config.yaml
d_model: 384
n_experts: 64
init_std_up: 0.0189
Below are experts of layer 6 (counted from 0) of a mixture-of-experts language model. Rows are named router (the router's row for the expert), down (a neuron's output weights, with its number) and show model dimensions 0-63. Each number is 50 + 15 x the weight over its row's rms, rounded and kept within 0 to 99.
After each expert's rows: "comes before" lists some tokens at least twice as common just after its tokens as in all text. This comes from a sample of Wikipedia text that the model never trained on. Tokens count by the router's weight.

# expert 7
router:59 59 34 46 56 51 40 40 60 34 47 22 47 41 72 45 59 35 61 19 54 69 47 52 45 61 42 42 52 24 60 43 42 46 38 52 36 52 62 11 67 63 35 58 71 55 62 34 41 48 46 19 38 37 52 54 51 48 47 46 62 72 44 85
down0:25 35 25 66 80 42 76 43 39 44 30 60 72 36 42 62 42 39 70 60 58 34 52 35 39 47 43 64 70 30 46 72 39 42 50 43 54 63 71 45 61 44 41 49 42 34 84 46 63 24 52 36 73 44 49 60 51 77 51 52 46 42 23 43
down1:23 44 47 33 54 49 62 42 60 43 20 29 44 44 58 33 32 91 58 74 41 23 46 49 37 48 60 30 49 52 52 55 29 21 44 59 55 43 65 66 74 49 65 23 36 56 46 59 61 38 52 53 76 40 47 55 79 76 47 72 46 68 57 23
comes before: "the ", "and ", "which ", "a ", "201", "but "

# expert 32
router:43 34 29 48 51 50 57 52 52 67 41 46 50 20 33 37 48 45 43 39 46 55 64 67 42 79 52 56 43 74 26 53 51 65 55 29 78 47 49 48 55 19 46 68 45 52 42 50 53 41 54 03 31 44 47 53 44 40 23 56 35 71 66 29
down0:54 57 36 32 23 24 53 67 40 56 76 77 44 42 48 41 33 36 53 50 76 59 57 51 23 36 25 56 42 36 32 47 40 44 44 44 58 65 56 57 60 60 41 47 58 57 74 48 51 30 41 51 53 39 40 74 57 50 49 21 29 73 80 35
down1:71 61 51 51 61 49 35 54 57 56 50 28 56 45 36 39 41 60 20 41 11 70 66 51 47 57 35 34 64 50 63 59 35 31 59 38 40 48 27 72 62 56 47 27 50 74 58 53 65 73 44 71 55 63 40 74 74 42 55 53 89 58 61 38
comes before: "of ", "in ", "to ", "and ", "for ", "with "

# expert 9
router:48 52 47 35 43 49 54 90 67 75 50 16 71 44 78 56 59 63 52 65 79 67 53 62 49 40 64 37 55 36 70 35 60 56 54 61 27 37 32 54 50 56 44 35 43 90 43 47 39 42 48 54 44 42 48 58 25 39 42 30 21 41 44 60
down0:57 73 50 48 65 72 45 57 29 68 47 46 54 15 51 47 53 64 61 77 51 49 62 65 23 43 50 57 53 47 64 70 82 29 34 46 50 39 41 59 31 49 42 68 54 38 34 22 49 30 66 60 45 31 27 54 42 63 17 42 35 40 26 48
down1:44 45 60 39 51 68 37 34 70 60 39 84 33 57 44 54 48 34 28 23 35 39 32 53 37 42 55 62 35 49 45 22 80 48 24 51 37 47 52 30 55 52 45 41 60 38 35 56 67 63 54 28 26 84 48 33 76 58 61 80 58 72 67 43
comes before: "0 ", "| ", "|", "1 ", " ", "2 "

# expert 5
router:58 50 37 37 65 56 22 42 84 41 29 48 35 22 22 54 61 46 71 43 41 53 57 56 34 62 40 57 34 52 74 51 36 75 57 88 40 65 71 24 56 35 64 53 42 35 37 41 56 67 56 57 48 37 41 83 74 34 61 36 52 61 47 47
down0:42 69 34 33 53 55 66 65 55 34 47 54 45 71 38 54 64 51 55 61 78 25 57 46 79 49 53 70 56 58 42 53 19 61 46 44 50 33 53 09 82 36 48 37 65 61 49 37 94 29 64 69 58 27 56 43 32 47 61 53 44 71 52 74
down1:43 44 47 30 32 44 45 57 91 52 50 52 72 45 48 57 50 49 82 32 23 49 75 46 54 69 47 36 70 40 45 36 53 45 61 21 26 66 73 55 68 32 49 48 39 38 46 43 51 39 18 57 48 40 63 59 58 42 41 53 88 24 63 34
comes before: "the ", "he ", "it ", "was ", "they ", "she "

# expert 25
router:49 36 51 51 52 37 51 46 44 62 49 60 37 40 17 20 41 61 23 37 32 47 45 50 28 09 41 40 13 59 64 42 50 27 53 59 73 72 55 51 72 52 51 58 48 57 43 42 69 56 59 38 38 19 56 86 36 71 69 64 52 38 54 38
down0:47 48 49 52 42 28 63 44 49 72 45 26 43 29 44 46 54 43 53 54 44 83 78 67 41 36 50 32 73 33 27 36 46 49 46 35 36 59 52 63 59 50 71 36 65 41 38 70 40 53 61 50 55 30 67 61 29 27 45 64 46 42 58 67
down1:54 50 70 47 75 66 59 30 45 56 65 44 66 66 39 23 60 49 49 52 36 39 41 71 43 38 30 53 51 47 70 66 58 56 35 49 43 62 63 56 44 48 65 46 75 65 41 52 32 39 29 70 51 66 39 59 71 59 51 62 66 28 63 73
comes before: ", ", ". ", "-", ".", "ed ", "\" "

# expert 21
router:73 37 38 64 61 52 69 35 42 72 67 45 37 69 63 26 69 34 60 49 43 61 68 63 85 22 43 49 28 37 32 33 46 68 41 79 55 47 88 63 23 54 78 49 56 43 46 51 35 25 30 39 80 45 47 65 56 49 55 43 43 35 26 46
down0:39 32 56 86 48 35 52 50 45 56 65 42 27 32 50 28 44 51 41 45 47 38 50 59 41 42 38 56 25 26 27 30 66 35 39 72 32 58 41 52 54 30 57 42 49 64 46 44 38 62 52 36 72 53 41 37 40 41 41 38 54 62 63 57
down1:64 28 52 55 35 33 46 79 29 04 55 19 48 37 35 34 49 42 44 43 48 49 50 58 54 44 35 55 42 45 60 47 62 64 60 35 49 33 63 59 52 64 68 60 53 71 52 32 52 83 36 41 69 38 67 36 59 70 33 51 48 82 26 46
comes before: "the ", "a ", "his ", "their ", "this ", "its "

# expert 38
router:59 46 49 49 59 67 25 46 64 29 33 42 40 28 44 56 66 23 32 34 68 51 52 40 38 59 26 46 28 44 48 44 27 57 75 74 61 71 58 14 62 46 56 62 52 34 67 48 67 50 38 50 32 51 41 73 62 49 50 55 65 80 32 87
down0:63 61 54 64 69 66 27 15 43 30 24 81 39 50 78 29 24 38 57 49 59 73 47 30 68 64 36 67 60 42 69 65 58 60 76 37 56 26 47 76 54 55 36 57 35 47 52 44 36 50 53 64 42 54 52 43 62 31 63 39 62 51 50 48
down1:35 44 79 85 72 45 46 55 52 47 47 62 33 69 59 37 52 16 72 67 36 37 91 15 49 52 62 52 46 49 53 59 56 38 20 38 46 53 68 38 30 47 54 52 42 35 47 30 37 63 57 16 75 44 49 39 35 70 49 60 50 51 36 72
comes before: "and ", "the ", "The ", "he ", "but ", "which "

# expert 24
router:60 53 59 30 42 62 59 56 28 38 56 67 46 33 59 63 62 25 43 50 41 53 35 46 43 53 55 60 45 70 73 59 50 50 64 23 17 63 55 58 53 60 28 35 38 33 41 32 54 48 53 45 44 44 71 39 47 59 32 38 44 43 38 40
down0:66 71 55 48 45 70 30 81 50 37 44 81 74 64 33 68 61 17 46 56 74 68 41 65 51 39 33 47 47 62 53 59 62 37 63 43 50 58 41 57 68 75 43 69 56 61 27 55 42 55 41 35 77 31 73 57 32 48 64 39 36 55 37 45
down1:41 55 37 77 47 56 33 50 58 66 60 57 63 53 29 48 66 62 69 70 57 55 63 33 43 39 54 51 47 57 56 30 37 64 35 65 21 66 54 62 35 44 56 74 71 51 35 48 54 51 74 81 69 29 37 55 39 70 72 50 28 60 77 51
comes before: "(", "| ", "and ", "in ", "was ", "="

# expert 0
router:42 75 56 67 42 37 33 43 35 57 21 54 26 40 61 13 70 54 72 65 61 65 59 42 66 47 40 65 62 58 36 46 34 70 59 65 67 63 66 62 34 33 57 45 63 39 58 41 34 52 40 34 65 39 48 57 45 57 34 53 59 45 29 61
down0:45 39 61 69 54 41 40 43 33 50 42 48 22 33 55 58 49 72 53 46 48 82 63 51 46 47 54 60 38 50 59 50 71 86 58 37 41 61 41 61 21 68 45 65 31 37 62 54 33 52 12 56 56 00 50 75 27 56 32 44 37 51 57 33
down1:42 37 57 33 50 40 32 20 28 54 31 45 89 51 23 35 57 44 55 51 46 11 98 63 60 54 25 53 41 41 51 52 48 53 66 67 40 32 77 22 39 64 46 41 51 70 47 48 67 35 38 49 67 53 97 32 66 43 62 51 49 48 50 62
comes before: "The ", "In ", "==", "== ", "It ", "He "

# expert 59
router:37 56 52 54 59 43 39 39 58 53 55 59 46 26 60 67 30 41 61 69 37 48 43 38 26 60 46 54 43 83 73 55 46 39 47 20 51 48 49 76 53 35 46 27 46 24 36 72 78 33 45 47 08 32 28 70 52 39 18 65 25 35 68 74
down0:88 70 00 50 53 49 46 62 50 18 49 38 48 58 37 53 40 31 46 44 54 68 41 53 40 40 39 35 66 64 43 47 62 65 71 52 78 60 75 46 44 48 50 65 29 43 47 35 78 61 51 46 61 50 59 41 84 44 46 56 34 39 38 49
down1:51 63 90 54 52 62 44 39 35 33 32 66 48 37 50 47 39 39 63 60 39 35 60 58 82 43 42 57 58 36 64 62 75 72 48 55 31 42 48 50 51 53 43 51 53 38 36 30 34 49 65 60 31 56 32 50 42 60 65 56 67 42 45 63
comes before: "of ", "and ", "in ", "for ", "(", "=="

# expert 45
router:61 71 34 66 43 54 13 50 34 56 58 45 52 81 64 76 39 22 55 53 72 44 52 49 73 67 55 53 40 79 28 60 52 18 40 66 71 46 39 51 79 41 54 49 49 44 40 54 48 44 54 67 46 53 35 39 68 61 78 55 50 53 31 43
down0:50 77 49 20 37 53 15 43 41 63 63 82 58 49 42 59 67 46 46 66 46 07 41 38 48 53 40 61 59 87 44 87 32 63 62 48 58 50 35 84 48 44 29 56 49 44 60 44 42 43 55 41 54 67 66 56 47 44 14 30 66 63 56 29
down1:16 28 28 52 60 59 64 66 48 58 41 34 53 44 37 66 48 36 59 53 48 61 65 44 30 44 55 42 42 40 45 54 59 62 86 48 44 64 58 45 50 18 37 65 21 65 48 47 52 66 76 69 61 38 57 70 39 33 39 34 63 63 48 51
comes before: "\n", "\n\n", "- ", "The ", "==", "In "

# expert 11
router:38 41 55 44 55 28 34 55 64 46 58 39 32 38 56 43 51 57 37 46 58 52 31 54 56 67 75 38 63 29 48 48 66 43 51 39 47 36 71 59 57 43 75 79 70 92 49 55 54 37 39 58 54 45 39 82 54 41 45 36 38 47 43 49
down0:64 30 59 39 46 60 82 33 34 54 74 56 35 44 65 47 59 60 45 53 49 40 47 34 68 53 63 87 30 19 69 60 80 74 56 36 66 58 62 52 34 30 55 51 52 42 41 51 61 49 55 68 28 68 48 61 41 73 49 36 52 35 61 33
down1:46 48 33 61 55 28 59 62 15 30 35 45 61 61 63 43 42 74 43 65 42 48 31 70 30 43 60 55 51 55 72 73 45 26 49 14 31 67 31 22 35 41 65 65 57 35 64 55 37 42 44 51 48 70 47 55 32 57 52 36 45 47 45 34
comes before: "| ", "|", " ", ".", "\n", "0 "

# expert 36
router:36 46 55 74 47 60 64 41 46 22 63 64 61 57 54 54 38 34 52 53 76 65 67 66 37 86 40 63 68 23 26 27 52 77 66 39 29 24 35 61 74 64 17 50 37 60 60 39 26 66 55 19 40 37 49 37 58 27 38 43 37 76 39 56
down0:39 60 41 41 50 67 36 62 70 47 33 33 59 69 49 51 61 35 54 45 39 74 58 53 58 69 56 67 65 59 58 56 63 34 68 35 43 55 37 53 45 39 66 71 53 26 49 70 63 51 65 59 20 51 30 43 49 66 40 36 41 41 66 48
down1:51 54 51 59 54 51 36 48 45 52 54 35 47 43 57 50 54 45 38 46 53 33 50 30 54 51 44 52 47 49 53 45 38 57 63 66 38 58 36 35 20 50 66 60 53 38 17 77 62 40 75 57 60 60 71 72 38 48 43 65 64 56 43 64
comes before: "to ", "in ", "a ", "the ", "by ", "on "

# expert 26
router:59 51 60 45 31 65 20 48 67 37 90 42 46 67 63 59 11 43 53 53 70 32 44 57 47 39 52 50 60 53 42 86 53 35 52 41 37 50 55 45 48 31 56 38 36 28 64 44 65 44 49 78 23 60 59 46 67 33 57 58 55 54 17 53
down0:25 45 24 49 56 11 71 36 40 79 42 39 56 45 67 52 40 56 37 40 49 58 16 42 71 46 64 66 54 42 32 51 42 61 56 60 43 72 59 45 65 39 57 29 55 51 62 41 79 54 49 40 28 51 47 37 48 53 34 76 46 49 35 48
down1:47 56 73 31 87 47 51 58 38 63 58 87 65 37 54 52 38 51 53 56 25 79 83 38 32 33 41 54 45 64 49 37 39 27 49 64 54 32 66 22 55 55 43 45 47 65 68 40 28 58 64 38 71 58 39 40 68 56 55 68 54 72 67 42
comes before: "==", ": ", "\n", "See ", "\n\n", "History"

# expert 31
router:36 63 62 44 54 51 43 31 43 57 57 59 53 51 39 29 48 53 30 52 23 29 48 62 49 31 47 60 58 63 50 63 50 33 69 53 81 52 53 68 82 48 48 56 49 68 55 59 58 49 43 41 37 51 35 72 59 46 71 62 59 43 40 38
down0:41 38 57 73 38 83 45 34 62 46 47 70 33 39 54 24 92 37 60 61 65 36 45 32 50 62 82 33 52 42 69 54 58 47 53 55 51 68 30 60 35 56 39 59 50 67 38 47 21 35 51 35 36 77 44 24 54 61 67 51 48 67 90 54
down1:35 49 29 49 49 80 57 65 38 70 28 53 56 62 36 52 56 75 66 62 53 51 72 49 34 58 64 30 33 65 40 68 42 38 53 53 68 34 60 69 60 45 36 52 53 44 50 41 66 37 54 37 67 58 41 54 57 80 40 49 53 53 67 50
comes before: ", ", ". ", ".", ": ", "\" ", "-"

# expert 63
router:66 36 42 52 69 47 73 53 35 53 69 75 41 63 39 67 69 59 55 30 78 39 45 58 54 36 55 45 36 53 58 63 33 56 47 63 57 82 50 61 55 67 55 48 35 56 39 85 32 78 57 81 66 55 81 54 45 52 48 38 65 36 54 50
down0:57 37 27 49 62 73 59 68 23 48 37 54 45 72 47 38 18 35 28 45 46 43 41 55 61 72 60 32 28 55 34 80 46 28 40 64 40 55 59 55 51 59 57 30 35 47 42 51 50 45 39 49 44 47 43 51 79 75 32 56 49 57 56 31
down1:33 48 20 42 47 57 58 65 43 60 11 41 52 70 50 44 45 63 31 60 74 49 67 28 52 37 49 38 62 51 09 27 46 52 39 52 49 54 51 59 47 59 54 44 57 53 61 63 57 61 30 62 72 36 51 56 66 67 78 04 50 67 45 23
comes before: ", ", "s ", "'", "; ", ") ", "i "

# expert 39
router:67 39 39 60 65 42 67 61 36 40 34 54 42 21 67 71 45 46 70 44 38 53 34 35 35 59 56 75 57 76 41 68 47 50 77 20 40 70 36 10 43 25 43 52 34 27 57 38 44 66 63 32 60 44 71 37 64 49 39 42 44 53 73 57
down0:50 22 27 51 67 29 65 41 46 60 38 53 27 42 85 58 29 50 55 31 39 48 65 25 57 38 61 71 63 39 54 42 42 19 54 40 59 52 68 54 47 17 63 56 47 50 24 59 38 46 44 25 56 52 48 34 53 50 64 41 83 67 48 33
down1:42 68 41 69 50 65 27 50 56 57 64 33 52 66 44 50 60 53 54 55 64 79 49 30 71 35 46 32 45 36 54 39 58 43 59 68 46 32 52 42 43 47 53 42 74 59 45 55 74 35 28 44 69 57 27 48 55 80 67 38 60 21 39 55
comes before: "(", "| ", "and ", "of ", "is ", "in "

# expert 60
router:55 48 72 33 18 39 50 66 22 31 50 38 25 26 70 57 53 36 78 48 38 72 59 30 49 50 49 78 56 45 46 46 46 75 38 22 44 70 48 68 41 62 59 42 41 37 34 17 81 34 56 55 21 67 50 33 33 56 47 54 24 77 36 39
down0:36 41 51 46 50 37 64 40 55 44 69 45 22 12 39 62 41 48 56 61 43 39 38 63 44 19 46 61 75 52 46 32 38 45 47 35 59 49 45 53 34 59 63 59 63 82 48 61 57 45 30 32 58 56 27 51 48 49 55 55 82 34 43 41
down1:61 56 87 33 21 67 34 39 30 35 56 54 58 55 58 76 26 46 19 49 53 41 45 77 39 50 48 49 35 49 38 34 65 69 68 26 33 67 62 52 69 49 50 10 49 36 41 43 29 40 45 23 39 60 67 45 53 45 54 35 20 34 64 76
comes before: "| ", "(", "|", "and ", "in ", "– "

# expert 50
router:41 58 58 66 61 50 41 34 61 45 40 42 76 56 59 42 60 42 74 28 42 21 32 33 58 26 50 54 61 66 38 90 63 67 63 49 39 57 42 36 69 56 43 24 58 66 83 48 31 67 50 51 46 54 53 64 53 36 45 69 45 44 62 73
down0:64 59 43 52 59 46 67 51 43 44 22 80 43 55 50 54 69 25 62 36 25 38 54 48 27 62 50 61 41 45 49 75 44 19 45 59 33 42 48 74 48 61 60 51 41 51 42 82 40 34 34 38 48 54 50 67 37 35 58 60 60 44 20 29
down1:40 74 30 46 47 69 41 34 47 79 67 27 44 40 35 49 55 56 46 62 29 45 52 34 40 40 58 45 75 54 77 48 51 38 74 61 26 39 34 44 57 55 61 55 49 64 35 14 76 55 50 31 74 71 55 47 51 76 80 30 36 49 54 37
comes before: "\n", "- ", ".", "; ", ",", "°"

# expert 44
router:28 45 69 45 35 47 65 37 37 45 41 74 45 43 40 42 64 67 25 61 54 49 61 52 52 72 49 63 54 48 37 31 46 44 42 38 76 46 51 65 53 72 12 76 52 41 51 50 54 55 46 19 60 48 69 49 65 39 35 49 65 70 42 28
down0:47 56 62 38 75 59 41 54 43 45 58 55 56 54 63 66 36 77 36 26 35 41 61 49 56 67 35 64 38 51 59 46 53 54 63 47 52 62 24 49 26 29 35 45 25 59 38 51 45 64 65 35 51 69 29 38 56 74 36 54 75 56 39 50
down1:47 50 42 37 68 64 57 60 45 45 52 31 62 47 71 52 48 41 65 42 28 42 40 52 65 57 64 49 61 46 50 65 66 52 19 78 47 60 76 89 40 38 67 32 62 55 32 62 58 35 46 31 46 55 83 68 35 48 48 38 51 46 46 68
comes before: "the ", "to ", "in ", "by ", "a ", "on "

# expert 33
router:39 51 55 44 42 47 46 99 38 42 66 24 40 42 64 59 58 42 83 61 57 63 55 50 38 43 70 50 64 62 41 65 49 39 77 34 65 42 33 39 09 41 58 49 21 58 35 56 47 28 28 44 27 53 47 26 42 45 25 31 10 54 59 44
down0:48 54 45 39 68 50 54 22 58 83 51 48 26 58 61 39 66 54 63 32 30 51 73 71 42 54 27 69 47 48 41 65 53 36 41 57 55 53 57 48 50 51 48 74 57 62 00 60 52 52 52 42 58 26 46 39 33 25 61 52 56 68 58 42
down1:33 46 49 32 55 67 25 57 59 54 72 73 61 57 71 43 24 61 85 49 41 47 36 46 38 50 81 54 60 44 48 36 45 26 69 38 53 27 18 26 76 47 42 43 58 59 23 40 71 42 64 33 62 36 44 57 55 77 76 60 42 44 59 47
comes before: "| ", "(", "|", "/ ", "in ", "League "

# expert 29
router:68 37 51 59 48 43 53 58 40 57 28 44 52 73 52 34 62 45 19 66 38 69 44 41 44 30 62 55 43 46 48 66 53 23 89 64 69 66 55 33 53 35 61 51 78 55 49 52 42 69 51 53 30 39 67 52 62 49 81 68 67 41 37 35
down0:46 48 72 54 57 55 42 37 44 32 52 75 22 40 40 48 37 66 39 68 53 58 78 50 66 64 38 44 61 44 52 14 35 61 43 29 50 56 45 44 51 83 57 45 75 60 44 44 75 68 61 38 50 82 61 69 74 67 47 29 42 50 34 53
down1:48 46 44 45 63 43 57 36 66 47 41 55 10 56 54 38 38 35 74 40 49 67 72 58 00 28 51 54 40 29 30 43 45 57 65 54 45 57 39 60 46 20 04 77 43 46 37 48 47 75 76 50 67 66 57 83 85 32 56 27 54 50 41 45
comes before: "\n\n", ", ", ". ", "s ", "\n", "."

# expert 43
router:37 48 57 59 44 57 73 48 50 46 29 65 45 48 32 60 38 70 33 62 85 70 56 55 62 55 44 45 48 44 38 44 46 55 32 40 43 31 47 61 66 66 16 56 63 60 40 54 49 76 52 49 57 50 72 37 68 38 41 40 63 74 39 43
down0:50 48 63 56 37 47 35 62 53 70 75 46 50 22 67 92 39 36 47 31 72 63 34 48 44 40 39 54 65 59 35 55 66 52 54 59 30 41 47 44 44 54 50 44 23 41 47 38 66 36 53 56 56 34 40 63 41 57 60 38 48 45 59 35
down1:31 26 63 49 31 38 31 65 56 32 26 59 50 65 59 48 62 61 46 45 57 59 82 44 49 42 19 19 43 67 64 30 39 34 57 32 55 37 55 23 55 46 28 74 55 43 57 48 64 63 50 40 63 29 37 29 63 49 38 70 69 57 84 66
comes before: "the ", "a ", "to ", "be ", "in ", "by "

# expert 40
router:47 56 51 49 74 44 57 70 18 52 54 40 55 44 25 62 31 68 29 47 50 38 64 59 58 54 42 53 52 65 42 60 32 60 53 47 29 59 38 62 42 53 25 57 53 49 44 28 59 64 58 30 87 68 51 40 55 51 39 40 49 38 74 46
down0:40 28 41 53 61 57 51 32 43 38 50 37 56 71 76 51 39 57 15 49 32 26 34 65 55 46 49 38 91 70 63 58 64 48 72 40 44 42 61 46 39 53 55 29 42 37 28 37 76 57 44 25 35 43 84 41 37 80 45 88 56 48 17 58
down1:45 52 34 59 45 36 63 44 46 67 50 51 56 63 64 27 43 53 49 51 31 48 48 42 42 44 34 87 29 72 70 55 55 52 48 36 22 62 70 32 41 68 41 71 44 51 44 43 20 23 71 67 61 61 76 46 84 48 39 57 55 56 29 38
comes before: "(", "| ", "and ", "de ", "was ", "="

# expert 41
router:57 43 62 51 65 62 69 68 62 63 50 63 72 29 65 71 44 55 53 45 52 20 51 51 56 73 55 38 60 60 46 39 47 75 50 36 30 67 45 36 45 72 53 54 51 26 46 57 38 67 49 68 82 40 46 49 58 55 38 31 35 57 74 34
down0:37 57 39 38 27 39 55 63 36 38 35 64 44 45 58 39 43 26 32 38 28 39 30 52 39 47 41 59 41 72 40 74 62 25 63 71 38 19 63 39 37 48 45 36 41 48 24 28 67 42 15 31 50 39 56 44 59 67 54 64 52 46 66 41
down1:53 52 46 54 63 48 58 50 61 61 64 59 25 19 67 52 53 34 76 47 61 34 65 70 41 51 49 54 49 50 41 40 26 42 45 68 58 64 68 78 37 18 62 57 64 74 60 53 46 51 42 71 27 51 58 67 47 36 51 38 44 25 57 37
comes before: "(", "| ", "and ", "was ", "H", "– "

# expert 37
router:56 54 52 44 57 49 65 30 72 46 44 68 62 56 52 62 59 58 59 44 62 64 65 43 46 56 29 26 67 26 46 43 47 83 30 59 44 52 58 34 81 32 50 57 36 65 65 58 40 82 45 51 61 38 39 32 55 35 62 44 60 90 30 47
down0:62 47 29 39 42 77 49 43 41 49 57 67 38 65 51 54 48 46 45 56 43 14 33 46 40 46 81 75 35 54 40 51 67 62 52 48 62 49 74 39 14 61 59 50 45 41 44 57 72 28 75 35 56 38 65 44 35 59 24 75 38 54 55 23
down1:51 40 71 47 78 21 27 32 51 43 61 45 35 52 39 49 53 55 63 42 58 70 44 44 51 52 48 49 27 63 57 39 39 53 63 60 38 36 44 50 44 24 32 36 28 34 57 39 74 63 51 63 77 27 56 33 45 72 16 58 27 56 45 60
comes before: "a ", "been ", "the ", "not ", "also ", "be "

# expert 19
router:27 40 65 27 56 39 43 78 48 58 44 36 34 45 58 50 72 61 46 24 81 44 45 66 29 69 38 38 44 31 65 54 38 74 37 49 23 46 37 33 41 37 50 59 28 76 62 45 42 50 40 92 27 71 47 25 17 40 36 28 33 42 40 60
down0:35 51 77 11 45 56 65 37 30 73 57 73 43 76 52 67 81 46 71 52 32 56 40 53 44 67 56 36 83 36 37 52 56 65 65 34 54 54 56 66 39 40 47 59 39 57 34 45 34 68 48 64 57 32 49 54 56 62 11 64 69 44 57 26
down1:68 73 65 61 72 70 71 46 50 45 53 41 45 57 38 35 61 33 34 43 22 48 47 83 55 24 64 42 36 33 67 79 75 56 50 30 32 59 26 21 57 55 48 43 53 75 64 45 51 49 38 60 69 37 73 27 50 34 65 58 74 56 55 35
comes before: " ", "0 ", "1 ", "2 ", "— ", "1"

# expert 51
router:28 68 48 42 68 42 54 41 67 46 47 56 62 23 36 19 42 35 63 76 49 58 54 58 42 65 91 63 44 46 36 54 42 81 42 33 59 37 41 67 47 33 48 66 39 46 58 49 71 42 44 27 46 39 34 61 66 45 40 68 60 62 35 20
down0:54 50 54 62 33 54 58 74 49 23 42 63 52 75 37 48 25 50 17 43 53 43 53 44 69 53 37 46 44 30 19 53 28 61 71 63 40 22 67 28 59 90 33 45 45 50 73 25 60 57 11 44 55 82 58 34 66 35 72 60 61 59 44 53
down1:34 50 67 77 65 37 47 36 53 59 59 47 41 67 57 49 60 27 40 43 64 53 61 46 47 60 58 54 48 46 53 30 80 43 66 45 58 40 40 44 16 64 27 73 45 38 62 24 59 57 48 71 15 49 66 48 34 72 66 52 47 48 64 42
comes before: "of ", "in ", "and ", "to ", "for ", "was "

# expert 22
router:39 58 38 74 42 40 36 55 68 46 77 40 60 42 60 33 31 75 42 51 47 52 46 46 72 30 62 50 58 58 39 47 70 33 51 52 37 23 34 47 71 46 51 73 56 66 39 61 73 34 65 55 54 39 55 57 69 76 27 63 48 56 59 65
down0:26 31 32 64 58 52 66 49 63 43 58 45 57 43 39 43 69 43 22 37 58 62 31 59 58 40 35 43 52 52 08 75 59 63 43 35 56 79 59 55 41 56 40 67 56 52 51 48 27 43 49 51 47 55 60 55 38 50 56 25 52 47 60 52
down1:63 28 41 66 55 66 57 16 35 45 37 76 74 47 65 31 52 52 28 63 55 61 59 55 54 67 50 42 75 58 62 41 38 48 60 38 24 71 52 42 50 57 54 51 52 52 66 64 68 93 67 46 56 31 33 25 34 19 35 48 35 40 42 52
comes before: ": ", ".", "information", ")", ") ", "; "

# expert 30
router:29 92 35 87 66 39 47 33 54 31 78 49 59 46 58 51 32 44 48 48 41 31 49 59 29 64 32 66 80 64 37 48 56 43 48 43 60 39 39 39 70 35 54 41 64 62 57 61 48 35 45 40 31 27 46 40 74 63 61 77 62 65 55 31
down0:49 51 37 61 42 49 45 64 46 65 20 38 39 37 55 60 43 45 45 91 52 54 60 13 61 62 30 58 42 44 59 32 52 33 57 59 54 57 71 71 62 47 33 20 51 48 33 25 42 71 38 53 79 58 55 53 82 62 67 30 53 76 49 26
down1:53 74 78 49 51 38 73 16 41 10 86 66 43 62 50 63 71 50 22 45 56 71 54 59 61 13 44 57 48 35 33 46 26 40 50 51 32 41 56 34 68 42 46 50 46 54 79 73 50 48 57 40 34 47 65 23 51 13 67 60 54 54 66 48
comes before: ": ", "\n", "of ", "in ", "\n\n", "is "

# expert 61
router:46 49 43 71 51 69 55 44 45 58 29 59 43 47 29 29 54 50 48 46 77 53 67 62 54 43 30 68 52 30 28 13 30 49 30 60 70 28 64 48 36 64 64 59 78 40 58 42 26 73 46 29 64 58 49 50 44 42 41 59 45 52 39 49
down0:61 29 41 50 56 53 48 30 58 49 65 48 41 59 58 54 38 68 26 25 66 64 29 66 55 62 60 51 55 61 47 47 73 67 54 65 68 40 36 65 38 37 49 53 39 72 67 75 59 63 51 43 51 49 35 11 46 39 54 79 55 49 49 40
down1:65 72 57 48 57 27 52 48 41 32 53 54 46 52 57 50 44 27 29 54 43 37 60 64 56 40 29 39 36 47 36 40 35 35 42 15 48 45 12 58 33 39 48 86 49 60 34 49 19 71 51 41 43 59 56 31 35 33 36 41 56 41 29 56
comes before: "the ", "a ", "to ", "by ", "that ", "his "

# expert 28
router:43 79 35 67 58 51 38 39 31 35 56 46 50 58 72 87 37 31 61 55 46 39 42 38 36 32 43 41 52 75 43 48 66 49 70 40 82 28 57 63 70 42 54 36 58 42 35 58 57 61 50 60 25 60 43 77 75 39 64 59 62 49 38 56
down0:38 53 56 41 71 32 42 56 48 35 43 38 32 70 48 60 55 50 24 10 29 39 53 72 30 33 25 58 15 38 43 72 45 68 48 48 67 45 25 41 42 61 41 20 44 70 62 42 58 30 24 62 59 57 48 44 57 28 40 52 37 62 43 68
down1:54 50 52 56 46 42 79 65 56 30 37 42 61 46 60 53 60 67 53 36 64 50 39 40 56 70 37 59 44 42 48 47 30 43 37 71 47 54 45 54 41 29 60 47 45 71 91 45 43 65 58 62 53 36 53 43 48 63 58 56 45 44 39 45
comes before: "\n", "\n\n", ": ", "==", "===", ")"